config = dict(
    hidden_size=384,
    router_score='softmax',
    balance_loss=0.00441,
    vocab_size=13403,
    optimizer='soap_variant',
)
Below are experts of layer 7 (counted from 0) of a mixture-of-experts language model. Rows are named router (the router's row for the expert), down (a neuron's output weights, with its number) and show model dimensions 128-191. Each number is 200 + 40 x the weight over its row's rms, rounded and kept within 0 to 999.
Before each expert's rows: "comes before" lists some tokens at least twice as common just after its tokens as in all text. This comes from a sample of Wikipedia text that the model never trained on. Tokens count by the router's weight.

# expert 17
comes before: "–", " |", ")", ".", ", ", " | "
router,178,95,159,159,178,148,204,224,227,225,162,224,155,104,170,248,205,161,196,214,174,201,186,256,150,188,161,203,215,229,191,202,204,231,209,134,249,224,152,185,229,255,191,231,163,170,197,233,219,171,175,223,249,219,265,152,204,195,157,221,280,196,218,206
down0,176,205,273,179,282,196,245,220,233,249,168,143,86,220,271,229,214,160,223,224,238,181,179,90,222,149,159,266,223,215,223,193,186,159,248,232,182,189,252,182,157,212,232,166,227,259,244,243,169,169,226,179,205,190,254,172,168,238,257,175,199,216,205,205
down1,235,249,156,198,184,174,213,196,221,192,264,176,174,111,195,208,195,233,220,212,255,168,203,199,239,234,263,213,248,147,218,174,234,238,228,185,172,206,219,224,183,162,291,216,271,200,227,227,197,219,187,156,131,175,270,213,187,244,202,189,193,253,175,202
down2,206,211,147,200,281,229,269,183,215,242,167,162,167,269,222,166,221,108,232,153,201,233,189,247,190,196,183,192,241,182,211,148,152,198,190,193,126,161,239,208,237,179,165,217,223,241,193,173,240,130,313,231,220,265,151,186,150,181,223,203,246,218,236,217
down3,197,217,228,196,248,266,214,280,139,156,118,164,146,198,225,195,202,238,170,260,192,217,164,265,188,246,210,138,99,197,169,195,214,179,145,212,162,245,152,203,180,221,236,208,163,223,218,134,214,154,177,249,326,202,183,215,182,232,226,272,264,154,257,219
down4,251,252,153,161,142,230,149,174,142,196,158,224,226,243,213,177,204,153,209,233,269,174,179,166,203,177,206,245,165,210,218,143,181,200,193,204,171,144,167,203,201,188,168,179,228,248,235,184,212,193,192,204,198,235,158,150,231,225,182,260,119,193,233,212
down5,159,194,220,296,162,244,228,195,226,228,188,200,228,307,197,216,143,213,218,170,251,142,174,210,217,212,237,208,194,215,174,213,164,171,274,160,237,244,261,223,180,150,221,179,121,169,182,186,236,244,145,113,178,182,171,239,215,177,210,188,220,191,190,222
down6,140,170,221,192,212,243,218,135,161,233,224,169,229,240,267,262,225,316,280,221,180,303,221,236,175,184,264,171,236,240,244,180,145,158,205,171,125,162,146,248,141,268,215,219,192,173,185,216,201,191,180,230,204,188,176,164,275,126,174,230,156,168,269,253
down7,252,292,201,212,202,250,162,201,253,259,187,272,175,165,179,202,144,183,93,183,196,184,160,184,168,224,232,224,203,237,180,179,188,103,182,146,218,201,243,204,277,117,204,258,148,244,280,260,192,188,146,151,212,215,136,203,137,248,147,183,203,224,216,190
down8,216,253,190,268,165,223,175,193,219,236,217,151,248,231,270,138,216,258,189,162,124,190,200,235,216,174,194,214,262,230,245,311,169,296,200,199,242,142,226,206,164,222,232,182,177,237,169,231,193,249,260,119,238,169,153,162,292,245,211,183,197,220,202,245
down9,155,175,267,206,205,215,208,176,138,207,139,217,150,162,275,189,174,221,142,146,162,177,206,196,202,168,200,222,217,258,140,239,207,187,185,186,200,259,184,178,212,188,173,140,224,191,222,199,125,153,189,233,203,230,230,205,180,222,226,227,202,174,184,263
down10,182,221,214,200,260,163,244,210,170,184,239,198,182,124,226,186,173,246,210,277,228,212,225,221,210,248,206,156,215,209,218,218,206,160,171,213,289,241,264,198,198,297,179,314,215,247,241,243,266,173,220,171,227,208,218,204,276,216,154,300,218,155,193,139
down11,198,134,212,184,210,149,241,245,254,221,226,185,199,203,168,180,180,168,203,181,250,294,159,219,192,230,208,260,181,131,239,199,173,198,211,176,175,197,234,180,212,235,201,182,176,229,177,233,186,170,178,196,187,326,267,149,212,189,168,181,216,156,202,205
down12,177,189,172,162,227,167,169,241,246,173,192,234,160,254,247,114,192,258,188,183,215,215,188,175,195,150,224,214,211,160,158,203,183,191,246,231,183,248,189,192,188,228,289,181,184,194,165,221,122,215,220,149,173,113,155,161,263,186,182,185,236,129,134,189
down13,225,165,221,105,123,222,142,132,176,205,232,154,153,254,155,234,224,224,197,216,272,151,204,172,203,172,209,286,220,216,158,206,254,211,180,206,172,166,256,171,235,172,214,225,126,141,166,177,214,143,231,240,266,219,206,227,181,183,149,210,127,177,209,214
down14,192,242,143,255,241,204,194,216,166,182,160,197,274,178,185,183,249,161,232,297,218,214,180,216,236,191,182,135,231,156,277,256,141,138,195,252,198,168,205,226,219,225,175,179,224,209,235,211,222,222,249,184,257,221,184,211,223,195,214,224,190,146,170,288
down15,253,165,145,221,242,195,186,149,184,268,257,197,211,226,138,196,193,241,218,237,244,182,247,316,166,174,202,132,238,279,180,260,236,229,244,189,178,155,186,232,165,247,190,181,163,111,274,202,227,195,150,212,198,222,232,178,231,274,184,212,236,194,232,179
down16,202,269,246,151,241,187,181,218,151,165,148,145,186,230,227,213,213,198,283,220,227,138,212,227,195,274,184,161,184,182,87,217,195,204,219,189,259,179,134,196,202,118,163,229,237,225,211,187,210,279,210,211,204,270,186,200,126,157,166,184,157,196,225,177
down17,203,253,206,134,200,176,249,178,154,235,94,215,199,202,165,177,230,174,192,180,198,252,187,223,197,201,245,208,210,204,153,263,136,152,98,265,265,159,218,209,171,165,215,224,232,147,242,234,224,289,176,163,216,214,157,237,201,233,300,173,192,246,199,209
down18,155,218,161,190,158,209,172,241,182,202,240,218,155,196,212,185,235,251,244,145,197,179,128,125,191,197,223,271,154,157,241,233,246,256,252,236,215,275,200,182,226,226,266,285,166,173,182,141,192,198,169,276,185,205,227,201,209,193,203,213,154,249,230,186
down19,219,209,196,242,168,235,167,232,231,229,191,141,207,249,184,191,252,269,180,163,208,157,163,174,300,229,207,200,246,158,242,205,237,153,198,264,158,187,234,237,195,163,216,163,142,284,184,172,267,186,178,257,134,187,153,257,228,228,288,214,195,136,212,187
down20,181,193,160,214,142,227,202,303,182,191,200,187,206,243,202,205,212,197,214,211,215,184,172,197,220,235,225,217,219,205,214,165,199,188,247,166,161,214,198,264,262,220,170,127,238,182,180,168,222,183,254,174,250,165,254,193,216,180,223,129,184,117,169,270
down21,169,137,144,239,226,209,170,222,223,238,129,177,239,154,146,151,227,231,210,244,188,130,204,174,195,200,166,205,222,148,174,239,208,248,186,187,173,243,233,210,193,175,230,220,194,146,173,169,216,117,134,211,182,132,243,149,224,191,186,196,212,124,238,206
down22,187,172,215,156,222,144,235,239,223,214,208,227,210,190,177,270,250,209,269,206,215,201,167,170,153,237,254,184,148,178,166,239,215,137,274,152,236,207,198,181,188,200,213,213,235,194,110,174,195,233,245,188,226,274,193,262,190,212,233,225,181,239,193,119
down23,226,263,254,264,201,245,188,192,227,136,237,240,126,250,174,225,214,224,250,263,235,243,236,251,265,155,174,146,207,250,218,234,232,238,176,242,172,234,179,165,150,128,173,232,163,133,297,245,135,210,277,144,223,259,223,220,202,128,186,243,208,231,164,173
down24,223,180,90,239,193,166,133,166,93,205,173,151,183,178,196,178,206,204,243,254,195,229,179,227,257,217,200,187,236,200,220,174,228,206,151,284,191,192,149,257,211,184,234,228,184,156,189,223,201,236,270,240,228,191,180,247,173,192,252,263,230,166,184,246
down25,167,203,210,169,272,141,131,191,193,179,183,245,150,213,216,253,183,153,228,176,186,241,257,147,278,153,219,232,202,124,186,153,251,202,155,196,216,232,177,227,265,230,241,166,229,210,211,212,197,210,164,158,226,116,249,163,172,223,243,225,217,199,212,195
down26,194,258,229,179,255,193,190,253,177,216,165,218,229,208,135,199,235,232,235,208,174,155,185,171,221,295,209,153,166,199,266,186,233,225,187,170,199,291,170,312,205,183,255,224,194,215,227,171,175,173,240,270,229,191,157,250,276,210,209,228,159,104,157,166
down27,201,227,258,214,154,242,231,216,224,143,212,223,194,208,144,205,206,178,195,247,188,168,213,128,153,175,159,161,171,162,131,191,247,208,303,206,156,179,170,208,183,192,322,211,141,206,169,156,153,216,162,224,208,251,261,203,223,159,165,220,219,177,235,171
down28,165,205,212,253,133,193,250,138,208,187,191,188,204,198,145,237,188,216,245,163,222,242,150,164,185,218,166,207,214,103,150,154,216,100,291,149,204,198,171,262,238,216,200,213,169,110,175,162,187,229,186,257,211,195,217,213,165,283,194,219,154,154,138,149
down29,267,229,223,187,284,175,255,157,222,202,192,184,228,200,205,158,255,210,186,203,180,231,229,206,210,202,202,213,176,191,197,285,183,214,190,247,228,189,236,138,114,213,213,263,108,271,245,208,275,168,179,201,216,173,157,230,190,226,235,216,127,218,133,175
down30,146,167,142,261,200,177,173,167,192,206,151,201,264,258,141,106,123,189,146,215,146,183,216,177,156,189,187,221,192,261,153,278,182,217,193,186,233,151,79,217,264,110,209,230,208,181,168,230,264,199,153,187,208,174,139,216,206,237,195,180,224,212,209,239
down31,154,203,136,130,239,216,126,180,197,215,117,170,147,243,184,198,267,235,226,165,183,141,237,232,182,170,186,189,199,209,142,181,209,177,116,183,182,117,176,244,216,176,201,172,236,191,155,195,160,230,150,130,134,226,218,133,140,199,198,219,202,221,237,201
down32,167,234,176,199,199,212,244,290,203,141,193,234,198,148,192,190,213,109,247,207,201,166,248,232,186,224,149,233,213,164,262,287,233,266,115,229,144,161,225,186,217,197,181,287,151,179,280,216,241,255,208,160,162,221,227,179,301,136,170,192,202,208,242,174
down33,154,163,280,137,180,145,205,161,195,201,295,206,189,239,242,213,145,201,197,245,228,157,203,197,210,208,207,193,148,134,223,249,153,197,164,172,163,141,241,233,271,215,183,191,229,307,195,155,172,148,242,113,273,200,156,153,203,241,195,261,319,224,181,139
down34,167,169,214,269,209,193,224,171,227,247,156,152,288,197,249,227,152,178,188,209,194,239,126,147,233,237,222,228,227,191,199,186,199,162,205,226,241,155,237,213,224,223,161,234,230,158,251,242,239,182,256,179,170,238,243,156,174,274,251,181,127,192,255,182

# expert 12
comes before: ".", ",", "'s", " and", " |", " in "
router,163,287,232,286,207,163,220,225,190,220,197,208,173,164,145,261,242,239,154,248,218,194,181,209,229,203,185,235,196,152,180,223,180,167,160,236,166,228,169,228,232,214,198,226,234,197,191,191,187,202,220,164,170,114,254,196,163,184,172,219,176,133,194,241
down0,193,174,207,214,218,145,249,213,238,169,204,238,195,209,179,144,193,214,125,223,213,202,195,247,229,254,160,161,284,237,183,206,183,242,259,235,199,252,192,151,189,126,150,174,151,189,172,235,251,247,200,243,237,168,191,96,235,164,204,199,202,214,236,189
down1,183,235,184,145,194,151,199,233,264,215,254,133,210,180,164,265,146,290,262,106,186,93,303,167,222,199,228,238,197,244,217,171,223,217,189,143,252,134,233,157,239,263,271,228,214,217,194,166,207,112,112,126,188,276,232,278,204,190,208,263,218,196,212,242
down2,194,223,170,181,156,181,176,153,254,231,189,210,223,188,168,221,224,92,148,166,184,225,269,156,172,256,249,163,208,299,177,189,140,194,135,215,176,234,194,244,170,200,269,223,284,250,251,208,164,217,218,192,183,198,190,223,285,149,165,188,214,142,220,247
down3,242,112,166,163,171,170,259,198,229,180,239,225,242,205,156,177,273,213,204,150,176,194,196,217,226,227,198,167,258,308,260,214,247,267,261,195,235,161,252,233,225,176,250,229,221,181,183,188,167,183,279,202,227,213,235,216,190,159,157,189,235,225,188,204
down4,173,106,183,165,217,218,257,234,238,236,209,169,209,246,249,197,220,213,191,165,180,177,262,261,178,285,199,176,157,202,188,220,231,182,148,255,173,152,247,209,202,187,139,131,304,219,203,244,211,211,210,143,208,173,182,204,169,176,152,144,223,212,188,213
down5,184,146,237,291,156,215,204,251,237,235,208,181,180,174,175,229,173,198,174,205,208,202,291,201,191,225,159,132,212,245,282,254,273,208,234,194,143,168,207,165,230,148,180,218,232,220,165,182,199,178,229,271,227,188,189,209,276,160,213,245,170,227,187,277
down6,129,219,190,157,168,228,207,225,186,262,177,167,133,203,223,251,189,113,239,195,217,132,145,181,246,221,182,299,210,246,236,147,163,208,219,200,229,118,166,130,197,190,187,206,119,168,161,192,152,145,251,206,157,184,159,252,248,272,143,256,179,159,251,206
down7,174,149,205,201,134,171,160,219,203,188,186,181,171,215,153,136,191,218,199,284,205,205,166,230,182,193,215,180,205,185,167,171,239,197,188,289,265,203,244,235,238,223,187,176,203,292,215,214,108,238,301,307,135,159,217,199,166,165,187,224,221,176,209,173
down8,174,149,206,240,104,185,150,179,224,244,250,212,179,198,200,228,188,232,175,250,182,211,171,205,167,262,172,200,173,234,290,224,226,226,250,229,162,225,174,233,222,175,181,236,184,188,204,231,162,270,198,210,261,167,210,206,101,167,137,220,208,113,238,241
down9,222,187,230,202,151,222,184,173,220,230,190,233,188,211,205,191,255,210,125,183,153,214,198,223,185,272,115,188,274,212,210,168,232,158,255,153,222,194,198,223,245,236,277,171,152,215,236,217,250,205,146,264,173,181,219,170,234,210,151,254,290,265,222,210
down10,239,201,114,234,189,203,172,205,217,133,157,258,269,201,238,183,192,153,165,265,223,172,209,234,160,199,140,212,265,281,143,190,200,151,184,188,198,208,164,243,244,215,224,235,197,197,249,196,248,156,227,191,175,193,162,203,146,173,260,229,189,246,166,257
down11,127,250,164,225,149,184,224,155,124,167,198,212,276,185,211,136,177,142,196,129,215,226,185,164,189,168,165,233,233,219,190,194,169,258,186,240,233,208,204,256,207,146,221,203,214,175,175,182,242,225,163,74,176,147,192,176,158,158,263,243,135,189,215,189
down12,117,181,159,198,220,205,245,240,194,219,189,172,155,271,233,236,167,221,188,283,301,208,239,152,262,268,168,226,154,196,176,198,135,144,184,172,203,177,226,169,220,179,260,273,209,228,215,224,244,212,190,278,198,235,195,179,192,226,283,240,181,240,164,180
down13,203,195,165,251,218,198,194,288,200,200,234,215,238,214,162,184,179,140,255,224,151,164,213,213,170,214,219,166,165,190,236,208,241,206,271,244,169,201,183,125,252,186,130,203,167,210,258,234,303,146,210,218,227,193,220,212,239,213,174,230,243,200,157,267
down14,260,261,235,208,133,181,206,236,221,228,195,205,204,248,209,157,189,206,247,167,267,205,206,192,175,210,167,158,261,201,185,185,285,200,184,246,214,185,228,191,168,152,198,226,255,222,191,183,165,171,233,139,170,290,235,169,148,188,185,198,212,206,98,195
down15,212,172,175,205,280,175,156,194,236,201,216,177,249,195,211,141,210,239,144,184,199,152,110,197,242,220,217,126,174,202,260,188,214,187,258,182,245,139,184,230,221,135,163,157,183,224,228,203,165,245,181,201,270,234,184,211,228,232,128,226,215,162,186,206
down16,178,177,249,139,266,203,174,233,182,226,215,160,248,196,178,232,161,230,248,210,273,263,195,200,181,191,221,201,206,123,193,98,172,210,123,166,193,202,197,218,221,219,220,155,247,176,196,223,205,199,320,175,224,191,266,204,164,178,254,195,228,200,203,154
down17,170,151,205,177,179,199,187,243,167,141,189,192,184,176,201,182,224,184,208,136,211,251,264,182,198,272,264,149,183,252,167,147,221,210,272,240,226,159,245,231,140,151,152,160,227,219,253,268,226,238,212,192,173,183,218,321,208,239,218,174,213,234,256,265
down18,187,184,168,220,122,191,168,140,234,132,146,228,186,183,197,188,171,188,134,166,180,214,165,200,238,209,233,163,206,206,183,216,233,284,210,169,178,156,111,219,163,233,130,229,141,268,236,133,227,167,172,229,190,233,264,164,221,179,152,231,194,199,181,96
down19,160,186,247,136,204,250,217,164,244,202,283,194,167,183,252,248,215,205,217,205,271,143,212,202,207,199,201,192,208,222,235,195,217,174,187,210,217,191,212,150,175,269,177,245,228,221,192,128,164,204,180,163,239,158,123,233,238,208,255,262,165,204,179,182
down20,210,192,173,152,125,143,219,238,215,178,181,231,178,213,147,262,138,217,150,200,163,243,235,214,253,187,202,211,140,201,230,117,188,177,201,219,141,187,183,307,197,198,193,150,132,188,255,234,140,158,246,183,144,232,157,222,214,259,224,179,204,185,251,179
down21,230,201,237,222,208,171,158,268,164,165,215,189,247,262,223,158,148,205,209,253,282,213,190,176,266,153,222,238,153,208,302,129,243,171,219,202,155,190,164,179,205,242,190,180,233,166,219,168,226,155,195,130,230,159,120,141,236,173,229,136,218,186,233,213
down22,179,168,199,217,244,240,215,122,138,162,214,261,164,224,197,209,232,226,257,255,140,222,189,175,174,136,242,224,217,216,180,180,128,169,225,243,179,279,197,150,164,246,251,235,188,177,201,215,236,178,124,213,180,89,151,199,188,132,195,233,196,217,227,226
down23,223,280,203,177,168,195,132,177,265,194,215,210,212,220,253,183,238,215,148,232,175,154,170,173,176,239,221,257,243,266,245,190,264,249,216,195,220,150,247,234,132,228,235,176,235,231,211,239,162,182,137,229,196,174,185,204,221,221,214,240,211,151,306,218
down24,184,142,220,135,215,194,149,214,171,178,216,185,134,177,246,222,176,151,234,228,269,224,213,235,193,205,236,190,211,216,129,137,188,258,163,198,218,176,253,174,137,214,177,292,100,239,152,207,253,191,127,202,198,180,170,175,260,214,233,157,210,292,229,225
down25,221,178,221,181,195,238,248,227,233,169,186,148,220,230,224,203,224,232,243,153,247,154,212,199,286,182,216,294,234,187,232,158,194,262,197,189,156,213,220,262,206,141,221,180,225,132,195,181,146,139,221,258,202,127,308,183,175,135,172,240,202,133,205,178
down26,213,136,170,241,231,220,191,257,185,208,232,248,200,235,204,146,133,240,161,257,234,163,245,170,172,200,236,223,181,146,200,276,231,210,193,224,215,203,194,188,191,242,204,256,205,138,201,241,189,213,190,231,211,224,240,204,218,188,223,251,239,219,145,170
down27,225,203,209,203,226,229,268,231,157,199,198,186,149,58,211,285,216,151,211,204,109,251,219,232,228,271,261,153,149,191,160,221,178,258,242,255,267,176,163,235,170,96,207,160,159,216,216,119,266,184,186,189,213,201,262,187,156,223,222,143,196,152,168,203
down28,184,223,157,247,88,150,248,266,221,261,223,171,181,193,212,185,201,209,183,219,193,167,226,220,231,198,202,205,249,199,172,165,138,218,240,173,172,123,221,187,184,210,209,87,177,236,210,158,190,195,192,224,191,222,181,194,225,220,255,205,293,220,192,107
down29,216,199,233,211,228,234,223,162,237,171,240,199,193,114,181,257,261,217,170,184,195,130,242,187,203,218,223,111,218,277,190,145,203,140,231,182,188,172,271,244,217,148,268,142,155,191,252,204,235,149,166,177,201,231,123,142,200,210,259,156,175,224,173,197
down30,249,177,233,167,144,194,234,159,271,153,201,200,266,213,216,186,176,168,238,188,184,224,154,148,195,224,216,282,247,251,141,200,186,194,151,269,256,271,242,193,294,216,203,167,270,248,214,268,189,125,214,228,194,227,202,232,143,178,261,222,245,253,219,168
down31,190,188,190,212,227,252,241,179,203,309,183,182,180,247,162,181,164,287,262,144,161,194,143,178,143,232,206,201,260,168,211,170,258,273,197,208,206,124,166,238,228,188,266,247,251,249,159,204,149,233,177,210,217,216,230,185,182,233,144,198,237,139,236,128
down32,223,235,238,216,219,174,166,219,145,179,222,164,157,235,144,241,143,232,178,183,233,225,172,148,125,242,159,146,205,234,226,117,172,166,205,221,222,286,281,163,184,225,171,167,183,165,203,260,156,205,191,184,224,166,189,208,186,235,172,228,204,266,203,241
down33,161,214,163,213,198,218,174,273,222,195,235,190,123,217,210,180,182,241,249,195,224,157,196,136,206,194,233,190,218,113,225,153,202,276,178,197,148,194,181,180,190,233,242,245,170,196,215,204,191,253,243,195,179,241,157,218,199,151,82,218,195,115,181,214
down34,157,175,170,201,269,168,170,200,247,201,187,164,70,172,154,206,191,192,185,236,227,222,183,234,215,170,207,237,215,235,245,223,172,218,234,83,187,198,113,271,276,177,217,230,192,163,156,215,178,185,191,145,197,240,245,274,218,163,193,191,216,133,208,169

# expert 4
comes before: "1", "The", "2", "==", "In", "In "
router,278,190,226,198,241,161,211,199,181,179,134,161,217,253,188,199,222,170,260,220,245,222,182,176,146,247,283,209,222,156,190,271,255,183,316,201,220,214,245,202,169,249,187,200,171,289,182,236,224,113,183,219,213,274,192,246,181,251,292,264,193,173,285,203
down0,294,129,165,222,265,195,182,184,170,200,198,301,206,181,161,152,210,198,243,168,141,177,204,210,187,176,141,219,174,128,190,209,217,196,292,230,145,191,148,224,237,205,246,98,240,225,265,118,275,99,187,201,222,258,251,278,121,221,165,171,256,219,198,176
down1,219,273,212,160,135,149,227,206,218,198,154,265,206,222,180,137,231,268,216,222,183,210,243,166,154,161,74,182,168,195,199,170,204,188,193,112,252,160,149,214,250,176,240,260,191,214,219,258,196,218,192,215,224,202,205,229,210,251,224,179,192,224,183,113
down2,178,139,256,154,213,202,257,174,171,238,211,222,197,195,247,200,184,170,153,182,235,258,239,223,187,118,154,151,234,287,204,179,242,125,253,223,201,233,158,211,208,176,131,187,229,285,257,193,260,157,194,189,173,177,187,257,198,240,174,205,211,187,267,227
down3,201,144,185,188,209,180,248,214,137,216,191,186,148,162,83,182,154,164,194,168,250,225,152,169,224,213,251,204,207,204,233,258,212,252,234,207,231,236,222,196,217,182,181,271,184,178,160,190,186,198,277,185,133,267,177,223,151,222,161,127,243,251,217,200
down4,207,249,196,188,250,203,172,217,160,200,177,193,156,197,176,128,234,147,168,215,238,222,259,103,167,118,154,238,176,198,157,151,161,216,258,216,177,145,251,220,193,187,156,234,165,207,169,202,225,140,167,191,240,197,234,160,165,196,171,242,256,274,138,211
down5,211,232,242,257,143,169,207,213,212,220,98,178,282,245,208,119,196,139,279,155,232,209,162,200,178,245,177,152,133,178,187,211,105,154,218,190,195,234,144,177,252,195,230,249,185,184,143,262,217,184,236,168,192,230,229,122,186,212,116,136,215,201,213,209
down6,221,170,232,139,170,201,169,228,215,140,227,259,195,226,209,284,241,217,201,218,220,229,262,178,155,250,243,177,237,185,187,174,206,209,259,249,215,266,200,178,191,168,243,174,183,316,150,216,232,249,225,147,209,143,192,185,210,250,219,224,140,209,266,213
down7,252,159,144,193,189,208,222,214,184,265,215,188,242,135,229,169,284,211,170,182,127,221,142,177,248,227,206,238,158,192,175,176,177,196,221,168,179,199,154,251,226,230,268,133,154,174,177,223,248,219,179,168,190,168,210,317,252,316,122,193,156,173,234,161
down8,221,238,144,152,231,161,274,238,152,211,264,195,189,237,179,140,225,201,201,187,239,160,196,198,188,217,180,156,134,186,166,187,190,206,40,285,183,250,138,162,174,196,189,205,200,223,197,189,168,251,141,132,248,191,231,218,221,126,170,126,238,228,167,182
down9,224,176,180,170,263,176,205,156,206,250,159,241,197,129,212,98,207,148,192,207,219,180,166,205,213,240,212,178,154,205,178,197,194,179,227,142,160,123,188,147,184,251,260,264,200,252,230,121,196,165,218,108,166,158,196,137,146,215,253,190,187,204,169,249
down10,213,193,168,203,215,239,197,262,208,159,118,266,272,162,207,249,207,127,231,185,154,210,168,210,125,185,137,227,157,213,197,211,196,213,239,198,201,206,254,226,162,265,169,139,183,268,188,180,253,203,205,169,172,149,233,216,145,149,209,206,184,269,222,220
down11,295,249,182,162,181,227,278,168,212,160,146,234,253,296,240,203,229,168,213,133,189,251,210,235,174,197,240,253,161,165,208,206,166,196,149,190,191,197,250,202,187,207,172,201,155,171,158,190,251,217,134,179,211,189,112,183,200,195,208,136,151,173,141,227
down12,226,251,204,189,201,201,180,188,188,233,279,124,274,183,178,240,158,169,128,203,208,221,186,255,268,181,202,219,175,199,225,109,181,174,212,213,267,204,196,272,151,268,192,160,232,239,184,247,174,245,215,239,271,221,236,181,181,175,217,171,147,213,259,265
down13,218,226,180,105,180,152,167,212,248,189,94,166,259,207,218,205,186,179,222,138,210,151,125,120,206,196,241,203,178,207,244,172,214,240,218,227,220,181,201,187,172,185,189,130,117,212,233,209,205,141,299,133,231,245,258,193,248,243,228,185,192,233,221,113
down14,157,193,216,114,158,130,229,245,213,270,146,246,231,182,228,177,185,215,174,226,181,193,235,217,227,188,175,213,177,166,133,136,141,115,162,230,163,163,147,268,182,223,152,210,239,236,228,195,187,198,214,180,178,225,222,180,165,295,187,192,165,266,166,276
down15,128,279,237,228,212,180,235,204,182,214,192,235,165,234,158,192,212,214,216,196,222,214,233,230,213,202,180,146,128,148,196,175,197,272,220,194,205,199,201,187,218,203,192,170,238,135,185,134,213,224,158,233,214,218,130,233,134,188,182,162,212,171,224,188
down16,210,133,168,217,234,166,195,233,189,192,211,181,196,153,235,133,133,182,167,119,222,154,179,178,256,225,241,213,157,201,228,224,144,193,225,201,241,242,153,195,184,164,157,304,214,193,203,183,216,162,218,214,196,167,210,163,210,209,178,166,294,141,223,194
down17,113,214,234,265,227,158,213,224,222,249,134,141,197,143,275,176,269,169,139,106,275,248,172,217,195,95,231,192,227,152,190,248,248,216,162,176,61,189,170,178,256,202,231,169,177,226,174,88,214,188,192,147,159,188,189,223,202,147,165,179,200,137,203,149
down18,277,193,213,188,191,264,173,226,190,246,236,211,156,239,198,224,182,183,167,201,204,154,177,198,271,223,140,120,183,223,175,151,221,161,240,183,198,238,254,228,215,174,220,237,167,217,202,222,197,210,155,240,174,193,156,153,170,230,236,215,316,206,116,208
down19,222,174,224,122,185,235,206,191,262,176,203,181,134,175,189,247,267,163,191,222,239,175,185,256,162,161,204,215,221,241,223,128,156,251,205,233,190,205,203,236,214,227,169,134,231,140,217,102,210,209,201,197,202,151,123,146,232,131,174,242,200,224,169,193
down20,197,180,160,204,247,247,211,196,223,150,227,226,169,273,116,236,213,235,255,217,209,232,222,245,148,203,158,262,164,156,218,259,182,218,240,133,195,171,275,195,153,234,214,273,233,188,151,243,257,255,170,213,234,196,161,189,220,172,201,154,206,218,170,204
down21,216,143,162,213,236,206,210,244,254,248,155,215,134,187,142,286,177,182,196,130,269,203,193,173,180,241,179,190,203,194,286,236,185,298,129,285,233,244,134,173,197,194,226,271,210,243,183,152,247,148,140,176,211,254,149,206,201,223,241,195,230,199,210,201
down22,178,211,190,274,206,212,238,223,249,245,209,237,219,200,231,184,202,168,232,172,246,178,255,191,240,204,286,193,217,166,270,204,200,189,212,275,204,229,225,309,206,225,186,206,221,151,192,217,141,229,154,171,166,265,152,208,252,190,254,148,162,178,209,162
down23,245,218,144,201,155,215,127,176,160,211,241,189,197,249,276,149,223,174,188,211,120,181,277,198,189,236,227,224,213,183,215,231,223,231,193,153,211,229,171,193,232,185,211,224,217,140,168,306,180,143,166,256,262,237,153,226,186,243,175,228,178,256,134,200
down24,256,165,267,216,170,230,213,195,74,171,103,151,226,244,195,197,301,182,132,216,202,231,236,192,207,190,214,235,245,117,205,206,223,225,239,192,148,223,145,157,185,244,235,169,177,232,148,186,210,116,291,210,227,188,206,154,233,247,249,231,223,229,186,221
down25,134,167,224,300,174,182,242,194,200,185,177,184,207,151,236,206,212,117,176,183,205,251,211,229,208,244,256,184,203,165,202,134,174,217,175,192,217,197,293,159,193,268,212,179,215,197,218,172,213,208,254,148,226,216,229,182,163,141,206,180,162,222,224,203
down26,190,207,159,150,253,149,168,171,222,124,156,169,286,198,166,204,226,297,176,175,148,205,257,188,126,175,150,139,206,296,210,208,203,176,213,212,206,204,251,191,188,248,209,203,226,204,202,193,207,180,193,266,167,199,188,174,189,218,214,191,236,213,295,129
down27,184,201,132,173,200,242,282,147,207,176,227,191,202,181,163,211,174,190,187,193,196,161,273,145,195,113,188,264,145,211,166,152,248,247,185,204,269,224,253,216,201,206,190,186,167,214,251,257,209,174,153,179,172,183,253,192,196,205,164,173,191,246,201,232
down28,181,287,246,167,229,266,181,216,195,240,306,138,290,171,190,240,166,249,177,224,226,300,190,240,209,163,177,227,210,176,256,245,247,271,127,194,220,252,217,113,178,157,250,156,195,228,222,210,166,185,197,176,191,178,206,144,213,250,189,187,216,187,234,195
down29,160,217,99,227,208,251,173,245,222,209,243,178,275,174,159,193,150,179,315,204,141,188,130,227,161,173,188,246,220,157,182,231,169,180,196,97,190,145,199,176,202,239,199,212,175,142,128,195,251,177,165,242,196,222,175,155,240,124,170,202,209,159,276,75
down30,203,209,229,217,264,186,261,184,178,252,176,221,190,186,280,229,206,184,191,221,179,257,172,178,192,179,169,215,271,261,260,213,104,201,240,216,187,269,230,267,189,141,227,203,227,166,214,218,148,165,199,186,259,251,251,188,189,220,172,207,177,202,246,189
down31,112,209,181,195,193,180,177,177,243,106,106,198,241,244,205,218,249,227,161,189,134,180,172,213,237,258,242,222,224,176,169,223,177,239,153,168,290,136,183,222,218,180,165,228,218,263,217,243,153,202,144,257,221,192,239,172,215,184,270,173,255,169,124,254
down32,244,174,255,167,182,194,221,193,222,188,252,214,90,154,228,174,161,180,260,199,118,149,212,207,213,178,226,241,210,143,190,159,145,236,201,222,199,217,244,238,221,214,216,177,199,216,178,302,143,263,169,220,153,245,125,208,202,146,205,145,190,209,275,165
down33,175,178,166,213,221,199,146,212,213,184,178,160,272,201,139,212,236,185,224,220,194,182,167,210,225,217,150,221,167,213,178,244,169,204,219,175,220,209,129,225,224,240,147,188,190,286,192,160,252,237,221,181,216,206,245,236,216,167,148,134,183,139,231,156
down34,219,156,153,253,245,168,205,191,231,182,236,153,206,146,173,229,190,183,199,221,191,219,188,198,166,151,221,220,301,139,159,117,162,195,184,202,134,220,207,140,212,154,238,216,232,169,201,207,117,191,229,217,275,195,250,237,245,188,162,276,273,196,163,168